From a checkpoint of a small mixture-of-experts model trained on Wikipedia.
Size: 12 layers, width 384, vocabulary 38102, 348M parameters.
Experts: 40 experts in each of 12 layers, 736 squared ReLU neurons an expert, 1 pick a token, a softmax router.
Training: a variant of SOAP for the experts, 1594M tokens, 6081 steps.
Below are experts of layer 6 (counted from 0) of a mixture-of-experts language model. Rows are named up (a neuron's input weights, with its number) and show model dimensions 0-63. Each number is 500 + 40 x the weight over its row's rms, rounded and kept within 0 to 999. Numbers have three digits each.
Before each expert's rows: a language model's description of what the expert responds to. This comes from a sample of Wikipedia text that the model never trained on.

# expert 39
Quotes, adverbs, conjunctions. Opening quotation marks, frequency adverbs such as often, usually, never, formerly, and connectors or, and, not, as in if not most.
up0:481507535500506522502469475579456498518553487436448503500433471483435481383577579487500514480475449529454503519521471474486517488451522447519486522482498521517499513540493612501443552453497458
up1:551535410513479470547504437516521471542488523502492526516476463492492441438530529491502495473495565551485493543446494492587530429435476515475528491589449488572443523537495523527537407460415476
up2:506552508472521515558473534484529492518472490531454530515463443506512521502496444499496472512456463529499480488468522484478491481464487459539508471385477526517491510529465485518557480499502450
up3:414568439523545495483594454528461509493455532503494516512500496536547472546409498505450557498520442460502521501536460492548473416514500503514528502509567482559476449501492508515443481485449564
up4:526498526401540468481500525477544483527505483576577463489516532543534513506494497513527477446519448503524451491489430482522506551502492538502490506602520508514550581584480542487538529495482497
up5:459505435539571538508469529471607521550505517530450507450436456562540457487546497515553525452524498581498497548511498528542515430508540436494469509480465475516476484495547512499525475428619491
up6:488517480495498493542500542486543477498451487451521474584545462446488491492427520535418523468519522509476504429500466561471447408541452495528447445502455521514471519535500495499477549569522447
up7:527526449493561508459489513561500498514524490513508512481486477512537498456474466431538500496524481486553463482502537532531452485437484466454510451562523529490490528516547472396484460453506481
up8:433495488574486518452556580525552549504470522579526476510529498471409483495470497511481442474517458482445501446540518520555483483560481578512478513453513581468508500531492551467498436535515488
up9:507460492512497538492520505548457589519459474463532475468511494419535490562510511470532494493507532480464527445543484548495414549420495514440535546441509526556505495503464505502475435503463542
up10:496569504441521537503495432564591446424481596505532542452546520531463527468496476513442553511438416559470458538454510449591448503539471471523502577526507519537492560467540533531466498459484518

# expert 19
Name-ending word pieces. Final pieces of proper names, mostly places and people, before a comma or line break, such as -ville, -shire, -ington, -ah.
up0:450515515563515549515498537538562554487539507545506559603461485427585472560543470488552600461446537385553463518543473481574562522534487532494536463528545491522530470453506471570476515528552450
up1:474566497476472455473493534427461578445491486509528464499506431495551481540449615561595545507411533527531498491516559455493520524539580553478497499534503476484463464403545437521525483466475538
up2:516534477427515484472528475468399534551483466463469514538558474486530460576508442505487492528492570571631597458532452519525555448452500503515518491431556530505479506522565540463523487418504591
up3:477432456463515462424558579531508537482504480509451435520412506505515427445425547441445536538476471442501510493497551465512416479472559482494605513504434426431487515512462506598466453541474517
up4:464558536496491496449553509475507473510419538496518472447441567463473488523489537509488453472532550519516493551478631539551519495500397413532559508506581579507544482513486549467516463489438436
up5:556497484486514447486607488462503508523597463456533554526498457535513480537535463417524461560473487530543496540479580509556522450536503506501561514523512505525532534442485557508518461528575517
up6:507442460487449497536486534499559538565528428508501485544458569513432483540485581502493478515443490559452443528473502459459535536524406501478470582485536401507498607506542446521449519521498480
up7:531480521495556496480425504472626449497559508530492568561521472483554578418503527563428527475547474476455534552424502542491562501530510536512501438506488535546500448426488483485457482415492537
up8:599551492458535564531495490513539538517424541443525521513456543543418592436486517465489507488499474440489487488468463518535632554505489503572543521476490561446457502469530489493564551542472553
up9:470578510469551546545562455494518533476522486492491503461439505486492428535571482450506486455492488492503537504477498493497506565530517518476510399498549491519513562494540529530491493496439495
up10:576435573464519492496514461515474528384473476496476462511502496473509473496484461493474458515563586534502567464453515498525538468469473452467553528455495534497537587447614510525488580485573530

# expert 11
Modals and as-phrases. Words leading into fixed phrases: as, to, known (known as), such, so, and modals may, can, would, should before be.
up0:533499520460474473457440508511600460408560423458543598526421578523447487502505487541500488488441519575562515445514459508480477488585511555546492524557448481447501536473467459477493591463512491
up1:507499485467480511498497464535521492519480477511516600549522494522534490504535542474518456526478521525487548465542521549533532503514459486544454562473580534501486524511511539517466530501540480
up2:572481486519532494485487504505445518508513514470512493473523551477556518472555514640468489381581478497525531448509527509511432526481443450574490442493440533512463505523517486554481472486506561
up3:562510593548419592494561563462475535519557520475508531456478473566564488472431482495570540427533490414476475528500513441473562577518479440461517522474547444458519504473508473501513529587512455
up4:471539484493547503522452471435560500478476529545489506501508547510483571568445489435499493570489531510499541436459531501454423457548528543530539519507476553489595513506518525523477413524552493
up5:444497430536563480492506492506557516532482499531479451550464475471505481552539514547515490537450457516469408460510511511582476511449430480527489484569491468617532485456531489532485538526469539
up6:476571475477556500583476425545509486532490571464468498611484538456464489490477455495523519435441496509492541504482545598509584558507486514521520430500462568507529511485540498473442511461531512
up7:531435545506473535540477570513536471499513495526487496517542503519581473552413510515505482509526490493485414437543504543519524496515453519543495478437542463519485437489527432483497516455463506
up8:478475503557518466487455498527469530505515452479476481614493483465501475543474420473529433436529450516557443520488520483519587471490493439489515451525469525462466515430514520478560514525539562
up9:471491549449509551524535511528550486537500503524504513454503495456474504521581507473477447559542491505497497506546493469497501473514490601516445488540546486567490490514482473535502469572508485
up10:444498441541548547589436477583537539470454486511480495506442469498468492457408458461479451497535504510550562487539478497551500532449501533553507486468555469572475504536487495549491472450508425

# expert 24
Linking prepositions. Prepositions and inclusion verbs tying a noun to its complement: with, by, for, on, including, featuring, against, as in responsible for.
up0:526503392525471508537520469538530508534496466538456516504492449489384436521505423443497513527531550548495455535467489500486491448517486499494501484535522557493519513498531491484480497524451459
up1:584542475506428526441529519449540457646458438539529466509495512520524502434503442552473463498504556509424521465481506479523506512448475521550470474412421460472485445537476524476474576552520441
up2:519473506434502491543562524515589484538491471482451455492455528527447481541510495474497530496538559624534515511552523448479516492451511500507492474490401428505504469528504533543447539482484439
up3:511417478439477516414532505476485489475460521454523530538472565477468478487510587531508518485475527517498545551513439545398499498520576509484481492531527516508529407497486488492553496552497476
up4:496465490465453483516474442506451535530509474515471458429521540478479529508503493535492498443506529444534528553522523498549488509520547526475489452503521417439535547469493456472490469550430476
up5:540459453491568486505466463531493519489494490469462493511543494556448531488542476526483516443541471528502505483481449510446507491510503496531511491444512523513473457411508548463469522489520535
up6:495440527466475436483512547491577500369434484453515541524535542469488501585503479508510518554499495454530545421524505535497504491487595564450496420500483448532490495496488465458480587539467441
up7:525537458506511499509523432500503527526510556493513517507552544507502559539541527473474476531560496432488533471463491540447514547496500529558510554456518514540486455527525494488462503489468461
up8:482448556549521490462474540537510471439512486494493506466440528507495512502451553482477549507454496549523463498486480520472559513476525534452407451462508449429513508510515543437575466522508453
up9:525509432481527483475543536545503515448489466440471479491434419428508522476513536512565485523523494494511525513496533444464510406471471549518474530471522522515440481477458562485534446553577475
up10:504539534508463498554474468474490528493491492467498497481506542452511528464498449537516541540583462527461477533405470483511500494495477442536463459477487517525526500532516450502473511560468450

# expert 26
Sentence-ending periods. Periods ending sentences or following list numbers and abbreviations, including ). and ". forms, usually before The, He, or a break.
up0:477507525471496544502481572487499476540520506548476443537476494437439515496543504521507446484561528444473558546501479508516568455531499505453492477580503538538532495432564482470531496542468515
up1:527493515448478540536518490535500521448533485446539505518483527502501493472477447506550547486437557549448513554459440560541561529548537513614547467491493499535463508512458495488553499517583459
up2:453470544467475528449519517478516487525509448507510504490532480494523436532500570507492526420540609474478477488496467510516411498509512635483503502444446479522443502457443504512513591434541591
up3:487502532475454524546517580650538513493460544476453544545580509517529497483513509527450516454494505509619445491542535489405526464480510498490503462447517469464544493521429446526441454483468568
up4:495544606538450542517489592471556503580507480427510477456514486401508505560476463565500494536539461517504494508510474521512572489505452505460445469514504547551433514525557413465439524459463448
up5:521545565581492488482440505457494483533477516537492469519511500461450549488478523437487572537537579490481532506457458487371417495425579454461512529482425499496504515529512476453469429519481430
up6:537477483588474580426505508500527477550583528506528488468503469499584517499522509539565523476581463521452544535486527548513450477454574521469495452501486548497485486548509426517487431513484589
up7:490446498536474500498538502487465484445461458501526544486416518543501512510499458422511491389400525572523474480533556573505467567529481422527466503508445606485533449513464514587504495588493526
up8:522445528535508523434498472589468443518441432498517482527477446556488534470516452443555479506525510571428566482535518576495511529559478527525473458526506566523465492480461510464514507466436421
up9:502491516430546549514527499438507499436516519431517477480406478525514542504488442496504493513527536534511514490499466486506481477517453495493501512488472488476492558490555561516519440570453549
up10:515546405516454493482515459476452573577516482532478544441532575449489512604497450490557503446551553513516575480547468481546499509522480516483487506525471483488536507557539521504530493482471495

# expert 18
Locative "in/the". The words in and the in place and time phrases, plus within, across, throughout, during, and year starts like 191-, 199-.
up0:429455496556437481510477483475449506494504468522608510504479524483485524471488468439556519488460514423505461481509559481545512476509489520474516490534501437475502539510475565511530519434513537
up1:484535427436485414508482559494475456532441581565494528492574544458482546540495480475405525480500514586499512515502469536547509479532533527465495506459456420493516473499505512479493565501656579
up2:516509430483482508530431497473438533474496449488548453513497431535523576550459438494522459512444530460449511526527515430517564535522486509592469496521479472513539557481437509525483477516490461
up3:497541473505519479514550523584537526450510497502552547540454479474539506495505437528469537528585491518563510453514492446475528425470473452575447475529539477496512542479461505481415501547394477
up4:435492458413489494510473561487533440388479461466476577508470521504480508530551434480456542493484505495518520513506490550453485459477531465512491464434436429470549494529494499520508491447572478
up5:496467464516493544497554492499515496538510475552466566530470410526504469572441507504540466515519455482529554522492516474594467503423481521454536522512549528488479470464506435448479569456499595
up6:486519438448483455493491541465575504503489504534503517517493581533516583526597461508478540536570456491520534478504515477487534497557457494480486478634406452467467540481534551477452461522530516
up7:553483489569599408468510481556483490512519464501503526479465497525465502517414477501432498536495462467475494465530561531468449470533533527539541555591487485431548493450464500538589500482496483
up8:457481492496494502451550537522533488536589443525483442520458489511480501480549598471490495496517505528532542532503555505502553514476448469544450483561589493542506488500509514534502566503493471
up9:499530587497474507526479549552506576503528479570467571429472539541465463397416543572495550515509522490469512458472554578461517530500483477496482496536514537537461470471538518531410505543434505
up10:454520478497543501560557488566489543457527468518514551541479525514513419516506594459579474460508496548471467457529448502530480474510476492522495488542611461505534514561501448492581565581494497

# expert 12
Name endings, units. Final pieces of person surnames in table cells (At-kins, Ship-man), unit words (cm, feet, km), and "is" after an article's subject.
up0:487424517532457448485448534501511455492451483536485504515468548525493445427512546509456555449466537466523517482500486448474442447555507566525553573427562497455462534461476485500486510494466538
up1:470550486573555519460526533446514469531548441507501444494503461455465483474500514545476462465500493467543479467525559468519475493495483435518477457458511533520482466511438465536399518543503521
up2:502449523522493503526563460576507429572496512545431607502471530481507525517545439421506527509518488442453457506448505513495452514487470550473504462460548502547542502457459546478482485487475485
up3:458506532457524535477575559565497479509511605452484446427459426496547491482528582450506490507493430486529494568550526494486506526425459530538525501449587540576492459556468533457478496520416535
up4:512543471505427495535416529456489453483486463491506499488463456547440516493619485466472488503504553471553484500570552501413404543535521497483484511492521498496515499501497462471524528527583493
up5:469525512414552501492482454555475471433528558518433514525495442519549567486566533443519552458447398501504594484448529472561449495539535495535563502552573478494499496461532564510545492450524495
up6:539516544479481501528445529486455401504435494494447468617521522540504498487466504534483547536534512517471530472504403483448501567501477531490497515490507474470508530528484465450525562498416518
up7:517568487522457478571503503488467543436455562452483466578439578532501429506531523520489548558529511463509528446553490448500510496500423499459483437496549527473509532505521623481469428488454502
up8:547471482476484543553557540565530502503495465472539548412523477419579572487500517457500555476515491502496460488498457511487456412498554534479555477440500524516476551424543508472345513509572482
up9:453495478489514561531471531537522481497488439484483544546525514536439531487433531545561640530541463486518497482504405543465547497532514516470454494553524468442562450482532503511458567500481540
up10:453556528482507492551472459509487514530513572524464503433469528570493516581482553480510540530429605498554534452482523492456439523486556524538498582430511542428469564448574513494453424468486526

# expert 32
Proper-name word endings. Final pieces of place, band, film and personal names split into subwords, like -ville, -ington, Porcup-ine, Fill-more, Black She-ep.
up0:576479549508550535461478497472465548435442477500510458465531489459466546514518475497402491569510436544501563466479503553526506516482502463491546472473572477575402471527503545521561470511595554
up1:492474549463497451556498450420528492480490465475547537491527476478525463564477495491499515463506479461627531465508531505450511453534484477461565553488439518548514569540458421486510514514519514
up2:519494491461514554481535498509471468431482519514475494544496452462498526537478482496531498479449505542540519564451507470473469486525458541511515504525513534460498488483545517588446487559455480
up3:478479529515479527458447394475499435522498493460486488493510469484515538466574494508465493513492444502515538473485512515483436500509522473479489476443492514496467492451534517469514508483445543
up4:521482525488526485527460521472522462540506478525564511487529496519486536500485542493484516542508578538394525493460440567608496523448502500519503509493458477515539482487563465493534523421476531
up5:484458476552517503530496580458484550444477543511478526502454473543495504464492535424533482456523545502538522530526555583506495534512496468499586553467538474611562578535474446563565491526558472
up6:456478502445521483503525475489526485459512453535471512496527547492485544495521503539458539455483461557444452491451535504532495550515533559580495439512491501454546448468524472548488490517410493
up7:491507494414456576494416561525546464565542530512548507484501538489473539498524497460491450575461496519375518486446476579581555538530487558536454509571541389515485537423556525509473497440475477
up8:531506531506514504583503546549553480531534524525512532462546560486431466426478568432552419539435483493449448480509547473522568496484479469408506539538468456508461531450551469533513477476513535
up9:505431467436473541470525502584478468467474493471549531470502498450463522456468574487515451518526532540536504475514519477498529552553510462451501541508543459493513552525502571545517512494460493
up10:450525445554484542587495476478510514498483535522521474538469517446481506504564489508472531519574423388523467432505446504424511530498481481436524491466487503505516474490465523543538453529509539

# expert 35
Mid-word suffix pieces. Inner and final pieces of multi-piece words, such as -tion, -ation, -ical, -ograph, in imitates, alphabetical, heterodimeric.
up0:506505580513452521485522463578523566566595490467548473547491522523453519453485493426451548429525475550477407483479480615478474504462531526595464462479563486496493433500531463452557523504553492
up1:501498505466496495467525499567484486473465528494522488439456568490456530498380433419496549487477512509435492497556559519556555509482507527632501490464489517510532504540433555499530523451508526
up2:472466467438468562467601581537465539435457519497450483594535500477580518569417515454481536506468486416485511509488471488490461492530516486450537510449439559448521451557478562512513479472459488
up3:392545498433560453545525504503448537458478485516412529508543492528524433493567531508409392515505495524484531529460567515492484517463548537505540517515531513550577563449490487391537498542513515
up4:512510421478568407441541531487443527433486540545470533486545479477465554579452568585521538468490516532609522559535520500464482451448515545474496472512502474494605540486497479555524487528456480
up5:484533516497439495473538485526483455508475547478523510526440544504505434492523545544443544499431525511424490515497532436512498504462428466538504544476563410446527548487493538536494512509461545
up6:601496497569435513544458521478529540501491484565465484502482414517516410465429507565529521498423530475463462470532500506544465501535472495466549513537589465497556487535529507493521445478487524
up7:503496539538525514495492541490548507477571559506523447491501533534465503557530499465519556536547419483498521582490523473486495471578470535486476460512592539457528557430473495456547489519481636
up8:442534496562467585509431416444480575516496537454476515494495490496499552527552485447478578420580576427522458502512486445490488486479474466572505534525417447515526465450472511497490523458534495
up9:482427527527465552504567524521501515437456491509513454448483454478521547464526590497462540506460506436482519490464504436503428545503529500490502582473523537510463480480531543507464483450482458
up10:501532485517521402530510490507547510526496403581487452508570478469475461478489449544538474517540514527528530570497476523471514457460458427478485484509470492518504503384425523428534498488589515

# expert 13
Numbered-title nouns. Capitalized nouns placed before a number or identifier, e.g. Route 81, SR, Flight 537, Episode #2.2, Act II, District.
up0:531497453521500517564504458443597533459473436478501523490491477516598475533474535523478503471514466492495535508560512486472510481537484474423528508536552507488509517452560467521463489519453560
up1:464509511462475513482496457473599501439472556475491461555513539514540544512491503517602489444570510519485501565524514468486525518450535474524507540527453514538599481511449520509484510565480428
up2:469484451531525545527528476483436538468515503444546519475463431491452486487554483457507508483542463467495531438562513517421449475445472509537479453420539475514501476539474461493581542517480560
up3:572534554456491541565504491412541507510562548489568468485478472492492498495548470571542526474471464549520518556482487404519498444388493497450528501512526444537541515457530437538484500510447466
up4:505547487516457511500447400530518507495513523430530495493476566523425545495517500453442461453515521554535503465507550450517500520517438505480506554536509484594415579502534529508489440494467484
up5:493513503482549498550471487504488490470578520405527440508513442552440435466488480371467537566514526599463575480525470491518573539454564546535481514479491549501536586537425523481458532481439506
up6:577505540506533578537516591552539465494512539516535440541503491515446492488489505545477427491541496488464550450469582510511475488446559531528484451562453532574501514492569505536534509468516500
up7:533452497536412463482484495506492571471480477502497519466460483522468526499541494505536572529558501486497512443501529530505473491492535487506522493508500478486548541508502395518505489449437519
up8:451519419524459511468513566516522458443498524529482485478534539540531547473522512507558503510511459473511506467464512463541618494517465509493550476527436468495574502541481528484388546499568469
up9:557533500522531524517524467525445504521569502581473436496541477543472546506438466507520435541468461510486458488512509472544526517526517427509505543533459501511510509525518461537530512528481495
up10:572522526464497433526487557480561459510558514482585496445467469492479526433559495527456496510461470491509446513474478506561450413514514509448459467512535497534593524492469497380465510531491530

# expert 30
Word-initial prefixes. Opening pieces of longer words after an article or "to", such as dis-, re-, un-, self-, counter-, ins(ist).
up0:453558489419568512554531477548456531497575492503493597528483482510540599496529518496468582518481561463486506480486513553470550431446532440482516494474613543456505451548522489472507539470543549
up1:426443495507459463559518488514521580518455502489458546490465512530506496487572502475468479474461527472508463457533493536522519458477510522505545503462470499508570526560631525500530423509415465
up2:550430529494568473515438514538508494529425520583537511501513535491464445414475476443508501585489542468488534502494453501537448521535552467530552507526483567467464504491474490402499473452498579
up3:561508520484487459487553480604483538539463417510480576422478533488452547449569527442524527467462453441553473501467518458459633488483517450378533499562491595516495496476523514499436441501538481
up4:515444439603516487514503442500481474554458491468518514554588524462515533534485473582522493422469523584508457543501474540479546484565513546524456470485438493546546509519564509497531428481436432
up5:482489523529460529518556534516525532456580470505540516499554456519546400471456497459536505428452527484527496515523526537501513512522523501499504478480461490492518435498473460540495524448466460
up6:532404517532527487516469461519547486422476495519466430585470541376447492479578504510483487586491490494535471546494539461542456463516497463611509502479449500505509463432556462484541569563498549
up7:445544460522540545444485498661481568552483473495451458508531502525456500548523504430528473527563497530529465479477493535490519462516497531527499479576484505497532531464459487493513475495517483
up8:505454523503497522522526514509484510549450553472518503413502585480526438559497483491588478427481547569507474565538496501551454528524515454460468555559509484427470473545490480469459587596527531
up9:546522505416487504562459501574540452478500418419461464528511574565473471485475481562529529453516481468508403511446506518476546555510515486577545530554483527555547487512506503483480479536470497
up10:440411458523528410526490395508494536443503462492468524449499519452472503511473529483515553537543461511618467472542482481493466503521515548584516561558447482479414465487556536539536549535479461

# expert 37
Table and list separators. Separators between cells or list items, mostly pipes, also semicolons, dashes and commas, as in racing and sports tables.
up0:577470492493512536513515487483482559463482484516546467483541461508478460475453500485526484514462513498486486475547463424591398524483450473515471548472526578538479527576524553548593484472582535
up1:498492494503500457520437436530491443541479541495508478497551460511465530509551505521466517471461473448527598530508448605533445442459441469520470529491520502516437502551515441539464461491468494
up2:483529550511517485513442473532535590455485474489542540531454564509552471536483548472500532486543559436512547549511504522491448460519450475477524495561440467554496472474533493481491499486575488
up3:507470451503454517485502482484446552499500521471534506485499512473518445475513461534510502520487481524526545522488547493518505444491499439524518518601481515527565578516463489448452487478588494
up4:515448482441510474537489512454525547512515488488548592435522437491522542506520487513443496500509557450510495574523465562392453500455460569546493515482477533498467512471427552466538507503500461
up5:484473432540576533549545531465513533477492525518529528460508524507451471466489437478432579500483511443491614567477417493535485555445398497445463500512497440486511530483457608471496475483476537
up6:545580525483428465543510480498522538435472543498466569526499528487429542467503563471440476510483467444522518568540501449495437486543466498514524544519416518532532575592545464526445484424546442
up7:495473533424484512473485393532462505520468405488462546514521464537498492495502454519442446519470470525525535563524509508524557509524500549436419460510431469517464582536537505496474492519487507
up8:464469552543508507459450500511531525593501485517514413462533527461498425511529535471527587451557513530595471501524474496495499532503452481625472556510564526504490465514501357490604497491520494
up9:489539513553539524502474553531502514589420540527560465448457501502461527524548489517449536462507449483509499529496494533418517522518514489442407470606476489455533445482429528468513487473534427
up10:552465528473513477498528499443468504503478418555526517468526518447467583562500515544562515442576480515451430502466519541487537484488594475458509443527490502528502514530497600559507455516476518

# expert 34
Table cells, foreign names. Digits and percent signs in table cells, first names in lists, and pieces of Greek, Chinese, or Korean names.
up0:527610450468484464581465439497518460460515536525435484508444545401455492460504510539511418479585483533462409496536516521541501497473511527513562477628502445477415445489576462515539513529512469
up1:490462539418524601459498541543474434566485466422468492425539465536488466464496519471428518470445599464484543558487392548509513559438495565544532496566512524488472486506540538487483445549531496
up2:496457590504477506432502482441507527487517473475610550492509448551405511479489527520553504525533447514501374487507530480485522513538475461499472529490456440485534424515538482494522554517502559
up3:498443543510472548482497471470479427475529533525509530453495455479524500543452546551493509528462497507447505546503501486497506558526462517519460460509443530472508476476537469396529458495534401
up4:551536465514428481458555460593496515490503491481550521533491498470462517511498476419464436521492559523475506477441463478583469508518504488537500459470530498454395472551438459570430479468463516
up5:422513452546498512466509489450540476436521480504589497480508499457478436484498490486546543477503513478467501493398512565540496474525517561505466536522431502554502500538502582507510487480490455
up6:537530457543495481433492414575476512495534500469530499447516511509533481510519477502460466567560541526483483515507569495522521511482481479503491598507493513457511484473488449450514530421481505
up7:613550454512499437481480550505521473540495520526402583503569476521575472505541510531519530519507556541473458552515505531482481541514539478465425506442587543507479494527520398538524495520518515
up8:479507483548495553519499489507434558507519441499521543480522585469537462515507511505426508494498484514478530525574526468489561521478403490491421565544526531550418529508496548485508517474486482
up9:512482534518528497399518493432453489464484504453485534446486418574497526510521569478499536516508553499519521563472431510443507472496510460416532531477464542564535488503479521491494418415477572
up10:507502544532509472574521527558423470461467512443534482441540520536547465523439463541518491473492484507514469481538447538494544504465525459457519503511549459468497482494542488489466562470420461

# expert 21
Mid-word foreign syllables. Word pieces inside transliterated or foreign names, especially Indian and Slavic, e.g. ch, sh, Com in Comănești, Bas in Basanti.
up0:476513497501525494438493440549533488520484472469503505544511473483464564465443548524556482445514503505532529507532454562465501453477487465557450475523570497563499457517483516582547428590462490
up1:462465511487422528514507530506534464481473564434512450508501520534493444466476551536500472514566493488546532501511548539519500587569438557424462534501472508518495476467513498520527497489592467
up2:558512572494487518497501550459568500542531554592407475493531426443453530501528546544530533424444577513534530477400527460495423518479484510447571528406480547511517362527432504510447514507437481
up3:501479457480551478499501542382480449467448517512488408523558543510430484513516535480484543507472559472550492500633470488503478457487485539388485483493521490539494471529461464532479524539431448
up4:456495539513528532490503465505457486470494471490448501521498451478450477498560485512514511567500512493565480452513528503517444520528453530472539477560483472567508532543497507522541447510516461
up5:469542521555483509541567466496488514529516455494432530474532545452532507481514415569505521479472508514487535504507472444523471505537486498568489458467536528414449536480461505552464481544489552
up6:515451532518554492426466538477501439567477534461449490429473553497439539466441401520489511431588514519498444520503448525448509556543505456566506452516457494526498483466446506538490477583517513
up7:488456526475445472547517581565581533505592497557514547491473510494504449491523469458511492529528487528497487525486491450509590443481495476471463530510425471583501450475463375417536496467506501
up8:513408427440471510469514516510541500457543534526514433516461516515490506428544453509507554522478515557570471530503489521551565530536505483479534552544462449520542517479441549457516505476448499
up9:501480514458480458520552509473474439496529505506550534576491470477502571481478509559498544475451531509501471529499509536510497585440520482528519510502548476512541482467540532497492440540478529
up10:537516504424491462536498491431532486539526497425563516575542511533517451470455485554433514482458488445450531479522493484505486514511496575525483481552589509508505583517465573584491530592564520

# expert 9
Head nouns after determiners. Common nouns for the thing an article discusses, right after the/his/a, e.g. album, band, company, name in Notable people with the name.
up0:495513513503429477418464417521545507520459531437442542461467536460489531509497532550501559475495474527521501543520478512615504476492502466475521448556475532380555504526478481442602450513481428
up1:491486514535542483470535496490594479518527495526490530495468524553505533489492496566476493495542493477458526473518428535483512493510452557518482494576554470506375553577545545456507483553503564
up2:540550474509521520581493484473514487491398496450450553532498470567499503459555570442569471503511496463481454451517469505490500553475519426443424449547521549453489525456543479518450598517568481
up3:449527519541448579425468499638529527533602510454534587585473401569522502522483504486470560524442540545527487497599448503456471495441462523455447527487515488528466537565485521475530573531524471
up4:510486561497475446506559498535440538466472505566489453499511453532541451527561520453494471508460485522435525478434502507475512505477424453534520440516535517497506513482582456591612522589453501
up5:529530417569531483535509524526524524470524544521496506357473568472484496495478450459505472463467548532530527464438513535510540546467475541554491495570503528476491507406537456449531537549519513
up6:491500506460512558523468488497461520480535531467509501506562570451495510499455516489491540518522502462512501504580476486530484443463420463476468569553468475487479483438489529539425617467512470
up7:555429391498466461459467509525473485482438464532423480520497507621452506475445415443492403486455501540505480495481509523487503539516531514529491489449536527517532508484416485501451462436544516
up8:550523524549454438529487561523522500585526513518527462519484469521456402484439534472448512509405466492519538495513480510514584485540517514488522427544519529560519524562512521533493517470515496
up9:467468492555419487489455470558465559488556499502505490440556475509539499489514549483550462505468532548447466483448536543556545509474476461545504551498586508555565505425471538499480533560480498
up10:540473455520491519522464460493496539503529552527505507507524483529471553559442504457504539507484496491512499520466480486497561488450546605514460508585441533511464571448502493529446465522468555

# expert 20
Section heading markup. Paragraph breaks and == / === / ==== heading markers that open Wikipedia section titles like ==Background== or ===Lineups===.
up0:504490518516533501470543490494447517544503535514453513465481442513539457524506577562405575487515503547454509499468497568507509506500529515530465556506458540490542502460542440488558531572527513
up1:476487516546446535537532470419585476537513545517506491537494509512495539522462500507517519529519566475515556494509513532538492511489547544561513501472528509549454560547429494477548493533424477
up2:514507509518444480601515464415465448543466473511425563471506606439480508495494450383453497505556509564545466467462545522545453527473499566527489453544479514545516462513534488487500492499553479
up3:489537455454529475455505506504526498490520613515446493473473495513572489502559467498538483465535544486536492516450427531477499432491474506471517539526511537540499433489539442507391598456479459
up4:484471506527430520529497495456508470557454530384412552527525495550521518487555509462581534500511527492516503622533496471496522504480512505447517498461492472478524554503485427514533503505512559
up5:504468511472510517447513469599579528522481477530548520519544484464548534486542549517473531474399573493528514548453462488525529485511546521521535490458541539506501467517550541438516481518533497
up6:441522404555438442495469524446536508432495506468487468519446521541463526538466474496471517510473467535563445416519555449502551534532456437466460479518492549513473522575497552533523534473570544
up7:472435515486481541552500457545567479476452432363513536384501516508501500483481552550514504476496542495491487472464468614549527513559521543597511533536480488480517468561502562518595522508512488
up8:457505546496503491486586534453558544483561493575500565414467530475462505506402535508465557539485523470528473426476517545540499522476436492547494590506540560457557562393478477521413555518574505
up9:490457478458519498527499546381534506520564521543482471472485457512437524526456479508465523557505459561490540466500561450521510569445541499499499592546439471507535564597490504490516504541503540
up10:512501475488576581459477486510517497548502508506463606549463563475482533567514459485575482427474532544436470558446461484487573531511566490441475446525440485501564499467515528540496503554470521